{"n_layer": 10, "d_model": 192, "n_experts": 80, "experts_per_token": 8, "d_expert": 64, "d_shared_expert": 0, "activation": "tanh_gelu", "moe_layers": [0, 2, 4, 6, 8], "n_empty_slots": 10, "router_score": "softmax", "normalize_top_k": true, "routed_scale": 2.83, "balance_loss": 0.00824, "balance_bias": false, "init_std_router": 0.00897, "lr_router": 0.00136, "n_head": 6, "n_kv_head": 6, "head_dim": 32, "vocab_size": 2048, "norm": "layernorm", "norm_place": "pre", "norm_eps": 1e-05, "positions": "learned", "qk_norm": false, "attn_scale": 0.177, "tie_embeddings": true, "parallel_block": false, "init": "uniform", "init_std_qkv": 0.0524, "init_std_o": 0.0, "init_std_up": 0.0524, "init_std_down": 0.0, "optimizer": "soap_variant", "lr": 0.00393, "beta1": 0.95, "beta2": 0.95, "weight_decay": 0.072, "lr_head": 0.0051, "grad_clip": 1.0, "warmup_steps": 200, "schedule": "wsd", "decay_fraction": 0.571, "decay_shape": "linear", "final_lr_fraction": 0.0, "batch_tokens": [32768, 65536, 131072], "seq_len": 256, "doc_mask": true, "z_loss": 1e-05, "train_tokens": 295600000, "steps": 4049, "dataset": "wikipedia_en"}
Below are experts of layer 6 (counted from 0) of a mixture-of-experts language model. Rows are named router (the router's row for the expert), up (a neuron's input weights, with its number), down (a neuron's output weights, with its number) and show model dimensions 0-191. Each number is 200 + 20 x the weight over its row's rms, rounded and kept within 0 to 999.
After each expert's rows: a language model's description of what the expert responds to; "comes after" lists some tokens at least twice as common just before its tokens as in all text. This comes from a sample of Wikipedia text that the model never trained on. Tokens count by the router's weight.

# expert 56
router,180,215,210,254,213,192,235,203,221,202,207,188,177,210,202,205,207,168,241,188,207,216,199,202,224,164,202,213,223,219,166,213,182,191,220,236,224,188,219,209,156,232,181,193,184,175,187,225,216,208,206,153,216,217,180,194,178,186,240,157,214,181,210,193,224,202,199,197,190,188,198,179,246,190,200,188,176,216,199,200,188,197,197,173,171,220,199,204,206,198,158,175,181,182,182,201,216,181,193,193,243,191,225,215,215,193,201,215,211,183,170,199,193,207,195,236,209,207,207,223,181,183,235,207,192,193,173,185,212,187,213,157,185,230,219,182,206,167,161,211,183,148,188,225,217,214,217,207,193,204,219,219,167,207,227,192,208,202,208,223,215,210,210,189,225,169,184,200,192,214,174,207,228,169,164,222,181,190,189,185,207,206,201,228,201,207,189,173,226,178,194,209
up5,221,207,212,211,194,230,180,208,214,217,230,154,182,219,189,189,208,234,229,192,208,222,194,208,177,184,193,205,199,198,183,164,198,227,229,231,166,217,211,212,252,178,175,225,185,219,209,227,199,187,178,199,186,260,197,200,228,193,207,172,178,200,228,165,217,223,192,174,215,199,192,206,201,217,219,192,221,219,195,248,196,198,205,203,231,208,205,202,182,187,199,223,173,200,186,222,198,200,211,184,204,201,197,200,188,227,187,188,212,193,216,175,199,184,193,197,203,207,181,196,203,205,197,260,182,179,188,195,199,205,212,207,215,188,200,225,218,223,215,227,163,162,202,204,157,185,192,177,163,190,191,192,190,192,196,193,201,181,168,176,204,198,199,178,227,180,200,198,192,170,158,194,179,200,239,225,214,165,203,226,214,201,183,226,210,175,163,179,167,241,168,185
down5,218,173,193,207,239,223,186,197,205,215,168,179,163,218,195,194,214,222,188,203,205,209,197,250,206,215,202,184,231,174,181,197,199,203,154,190,177,176,202,184,236,182,174,244,187,175,202,205,211,163,229,203,191,207,230,189,213,180,249,222,205,206,210,184,206,242,208,196,210,195,195,204,198,208,223,193,179,244,194,238,187,221,186,171,234,189,170,199,211,197,187,212,223,177,198,208,195,157,200,210,225,215,225,192,199,181,208,222,235,189,204,185,199,231,185,183,194,185,209,191,205,187,206,219,215,183,205,170,205,238,169,216,186,213,183,184,211,194,184,196,221,189,176,161,229,205,201,176,165,196,176,200,186,187,218,216,194,209,176,182,172,214,181,216,215,198,203,201,243,163,181,188,196,219,249,201,204,217,190,185,221,169,188,239,182,201,179,219,221,205,190,216
What it handles: Consonant pieces after es/des. Single consonants and short pieces continuing a word, like p in espionage and despite, ur, g, ag, c in secretly.
comes after: "s", " S", " ", " E", " re", " ca"

# expert 2
router,201,185,188,209,159,225,186,182,197,224,220,189,199,172,174,178,216,180,210,186,192,201,195,200,228,229,225,193,214,220,159,182,184,183,210,183,201,176,196,208,197,188,200,211,194,181,174,177,214,232,247,193,190,191,220,168,208,193,207,219,194,168,205,223,212,200,234,181,206,181,180,178,194,183,196,233,198,188,229,199,191,200,198,176,162,196,234,217,200,214,235,230,172,229,219,211,199,179,216,172,186,177,204,181,205,202,207,193,200,192,165,211,205,215,218,146,229,192,180,188,179,163,234,231,156,194,213,212,158,201,205,236,224,212,184,217,249,227,202,211,232,173,207,200,216,196,194,208,208,186,191,204,192,194,207,222,240,166,230,187,183,210,192,197,206,192,183,194,192,222,208,227,197,190,169,202,197,197,223,230,226,205,223,215,216,186,194,224,163,189,218,239
up1,232,211,223,193,183,211,192,199,197,189,230,250,197,191,215,189,180,196,204,213,221,203,216,213,200,177,206,201,218,205,179,207,235,185,199,195,218,195,214,206,213,221,176,211,245,213,195,185,159,209,213,212,210,219,167,197,223,228,190,185,185,190,189,197,241,180,188,191,232,239,228,199,215,193,196,170,223,196,248,214,193,231,176,204,235,196,179,166,225,165,196,194,209,213,180,225,220,230,216,198,198,183,131,194,214,198,207,200,222,184,209,183,152,201,190,195,200,217,167,200,203,206,205,231,172,190,219,215,213,194,216,202,197,185,192,171,171,192,200,223,159,171,179,206,207,187,164,195,200,179,200,190,170,222,208,192,191,182,207,178,147,219,196,187,196,189,198,204,218,220,229,237,185,184,201,173,179,204,196,233,178,179,215,172,212,198,203,159,207,225,198,215
down1,194,221,187,197,217,202,182,182,206,222,195,238,189,176,199,188,191,213,214,211,182,212,172,251,190,223,222,173,161,219,224,201,186,219,189,198,152,198,206,158,159,188,238,168,210,190,224,153,192,181,232,185,174,209,214,211,191,218,207,213,185,185,201,203,217,222,213,234,192,166,204,204,193,207,201,231,178,188,161,209,163,213,172,217,225,209,192,194,192,178,207,219,192,201,215,194,163,203,197,200,193,221,192,220,223,173,217,200,186,230,198,215,196,223,179,194,153,203,227,202,191,183,207,222,181,232,180,175,215,177,222,206,218,171,226,224,202,206,195,172,238,218,178,173,200,200,204,237,200,183,203,229,199,180,196,214,193,191,180,213,230,216,211,191,203,211,199,181,191,188,236,227,222,209,203,206,139,186,193,204,232,210,170,184,212,186,201,173,193,196,223,206
What it handles: Capitalized name-initial fragments. Single capital letters or short first pieces of proper names and words, such as M, A, Bo, L, D, and o in oxycodone.
comes after: " ", " |", ",", "-", " the", ":"

# expert 17
router,220,197,215,211,223,208,232,218,200,197,161,177,178,213,175,215,186,207,187,235,163,181,186,215,199,204,216,195,190,202,202,191,192,195,168,223,175,198,193,210,185,223,226,213,189,177,213,191,218,167,230,189,168,215,215,155,211,197,175,171,213,187,197,165,161,178,214,214,185,200,180,238,183,209,215,251,224,232,207,188,219,210,217,208,197,213,239,183,226,192,207,240,206,169,254,184,226,216,196,214,171,198,161,190,188,198,216,215,196,227,197,248,187,231,205,179,185,177,199,198,190,171,190,198,155,184,192,207,214,200,219,180,187,187,212,187,197,218,213,198,191,206,227,185,186,171,190,231,203,213,179,173,191,194,181,211,217,190,190,223,193,199,219,151,183,232,180,195,203,173,210,210,198,180,201,217,188,191,223,188,187,228,186,211,225,196,208,226,243,189,187,203
up1,177,245,208,199,214,190,227,211,166,207,200,184,209,204,183,245,186,197,199,194,202,228,180,219,176,190,187,220,183,197,189,231,167,188,208,239,236,173,184,208,220,210,193,174,205,197,205,203,248,171,181,190,186,203,165,207,232,193,184,187,210,202,165,197,230,201,189,201,226,208,233,228,207,210,210,206,167,205,193,183,195,225,247,209,243,198,223,232,179,199,174,196,201,162,187,213,168,200,167,211,176,231,218,207,208,168,197,190,198,222,198,206,165,205,204,175,205,181,234,176,194,181,182,194,217,214,195,141,225,193,234,218,223,230,190,193,175,223,182,179,191,190,225,201,208,199,202,181,213,177,218,181,213,166,173,192,178,186,188,193,210,213,191,215,195,230,225,200,218,203,211,200,207,167,189,193,184,201,187,204,184,199,191,170,168,224,222,205,229,230,186,212
down1,183,217,186,193,210,221,194,237,231,183,184,209,201,197,189,192,203,161,188,234,216,202,217,158,174,164,186,242,226,205,167,212,191,192,180,205,213,197,177,217,184,190,208,219,199,237,193,195,194,211,173,204,196,209,196,260,218,199,196,162,187,210,218,200,193,220,191,232,167,201,190,208,203,189,207,197,215,217,214,152,233,217,199,212,176,183,185,186,181,173,224,212,198,223,213,186,218,192,183,220,217,192,174,223,182,216,230,189,187,195,221,221,227,188,190,182,175,222,220,191,237,226,162,225,203,193,180,203,194,208,213,197,216,191,200,204,217,182,202,185,191,194,197,189,169,212,233,165,211,215,194,199,232,171,191,191,227,180,180,181,203,180,168,190,179,159,160,213,223,215,213,190,205,209,228,165,215,170,177,195,224,205,172,206,189,206,230,156,228,188,210,168
What it handles: Table cells, line starts. Table pipes and separator rows, plus capital letters and short words opening lines after tables, such as Two-party, Did not advance.
comes after: "\n", ")", " (", "|", "-", " 0"

# expert 37
router,198,195,200,167,200,226,178,206,205,196,224,172,170,228,222,202,213,201,187,202,195,216,156,215,210,212,191,240,211,200,203,228,191,199,236,211,210,153,184,219,189,209,165,158,193,198,195,225,203,210,227,190,187,206,218,168,222,179,193,193,211,196,171,187,212,222,238,181,203,191,222,196,193,214,186,227,178,189,200,231,201,179,202,204,192,169,213,192,222,179,214,192,218,193,171,171,208,171,227,199,193,204,177,181,199,213,209,188,189,230,194,198,216,214,218,219,163,160,216,201,180,175,192,211,188,150,168,199,224,210,215,176,216,206,201,196,230,177,221,199,194,199,190,216,220,188,204,225,196,199,191,235,197,189,179,226,171,188,153,185,208,212,249,205,228,231,202,220,194,183,194,191,200,238,201,180,210,188,194,219,177,196,177,206,152,216,222,198,182,218,234,259
up4,244,203,207,219,197,181,161,203,192,172,210,179,190,186,201,212,188,203,202,252,227,207,193,172,205,203,190,190,220,203,229,209,200,201,212,217,175,202,190,195,219,198,188,214,170,186,197,195,213,214,174,231,207,192,215,185,210,205,198,204,169,235,167,211,223,172,186,182,220,182,184,207,214,206,204,203,177,180,208,197,186,223,213,167,173,229,192,186,173,192,160,207,199,195,200,218,184,243,198,177,218,216,224,196,203,177,218,236,191,223,221,195,195,202,208,163,201,198,229,195,179,194,216,194,179,192,215,213,200,201,248,258,205,172,204,207,223,181,237,181,198,175,215,208,197,223,232,172,204,205,198,172,183,191,220,246,183,231,186,172,211,173,237,236,180,221,183,194,168,189,179,217,174,251,194,221,169,214,194,224,190,190,187,224,183,206,208,201,233,215,197,169
down4,169,240,190,193,203,192,159,170,199,197,190,204,172,242,182,242,229,226,199,213,156,185,233,223,168,211,186,217,195,200,186,195,213,204,208,192,196,193,220,202,185,218,194,198,224,203,199,191,221,172,199,210,184,218,189,209,190,202,199,202,199,196,217,155,211,200,176,226,219,212,229,212,208,195,209,214,189,211,197,168,225,174,168,199,227,203,212,202,184,197,223,189,190,194,187,184,235,163,152,191,197,195,177,212,199,221,178,197,196,202,227,226,169,139,209,203,204,192,214,174,230,220,195,186,191,175,196,192,202,223,171,181,211,215,223,200,172,210,191,237,197,227,208,235,214,183,185,203,193,208,224,227,186,202,167,185,223,188,179,249,170,209,182,202,208,184,206,207,225,198,223,188,168,184,198,195,255,204,227,205,189,177,239,200,207,217,171,204,188,235,188,181
What it handles: Word-initial pieces after breaks. Word-starting pieces at line or sentence starts or after the, such as do, p, N, S, and the v in Conser-v-ative.
comes after: "\n", " the", "==", "===", "er", " ("

# expert 22
router,241,191,196,196,188,231,221,178,227,199,193,201,180,194,180,204,218,218,188,247,202,208,190,226,193,206,252,211,195,226,168,193,179,172,194,211,236,218,220,202,213,212,200,201,211,182,214,199,179,191,202,216,196,197,234,190,201,205,179,208,205,175,202,182,188,221,212,194,245,224,183,179,212,179,190,221,214,217,210,184,219,201,215,191,213,237,235,238,180,171,236,220,165,176,210,187,211,178,221,182,169,193,166,183,207,207,219,167,197,169,151,203,185,230,231,185,192,169,176,210,170,155,196,221,155,179,176,186,195,207,220,185,193,180,194,229,216,183,177,180,180,167,227,184,200,199,168,183,204,205,216,176,195,198,180,236,210,231,192,175,160,213,198,204,207,193,162,204,182,204,210,182,181,196,212,203,197,221,233,201,200,208,217,192,199,177,194,218,185,208,206,212
up2,235,222,193,196,180,176,223,221,198,205,188,178,196,206,197,231,214,188,214,209,204,217,206,181,188,224,215,210,188,186,216,183,188,210,223,210,213,217,198,220,174,186,194,161,222,211,209,186,230,230,203,197,193,193,188,152,165,202,247,220,193,203,193,195,172,219,166,225,171,209,197,168,161,215,183,188,202,174,186,187,192,187,238,200,204,205,202,143,186,200,157,202,214,167,177,202,189,235,215,204,217,182,158,245,211,187,223,172,191,208,202,226,202,192,208,180,202,209,213,223,216,221,191,200,194,207,206,186,227,210,192,183,194,230,161,211,208,214,195,202,203,192,189,196,237,206,196,208,201,230,214,213,201,241,183,213,217,199,215,252,200,189,199,176,189,183,183,245,185,203,209,210,177,177,205,215,201,191,256,222,223,191,159,190,176,188,214,212,210,195,152,203
down2,187,221,185,198,202,170,185,241,165,236,214,206,220,210,223,190,206,212,208,230,201,150,200,217,195,211,231,207,208,164,213,206,228,216,213,179,202,180,201,223,176,203,265,204,204,167,201,235,203,190,198,194,189,213,175,225,196,202,212,201,181,189,221,181,219,229,176,214,212,168,191,195,219,187,224,207,201,269,210,210,235,209,239,207,207,207,180,180,190,216,209,232,203,172,205,200,193,204,195,202,184,224,220,215,222,151,226,166,160,219,171,207,237,170,220,174,215,176,214,225,212,196,178,215,210,216,225,170,179,203,180,195,170,203,228,238,203,188,185,177,197,196,209,211,191,184,171,186,196,229,207,195,219,189,189,214,186,184,209,190,227,194,195,203,171,196,170,169,188,208,209,185,223,198,222,198,194,199,184,209,198,192,196,184,202,216,170,214,170,188,200,182
What it handles: Word-initial capitals. Capital-letter first pieces of names and titles, often after a quote mark, parenthesis or line break, as in "Vajrayana", "Ghost", Georg, Barb.
comes after: " \"", " (", "-", " the", ",", " of"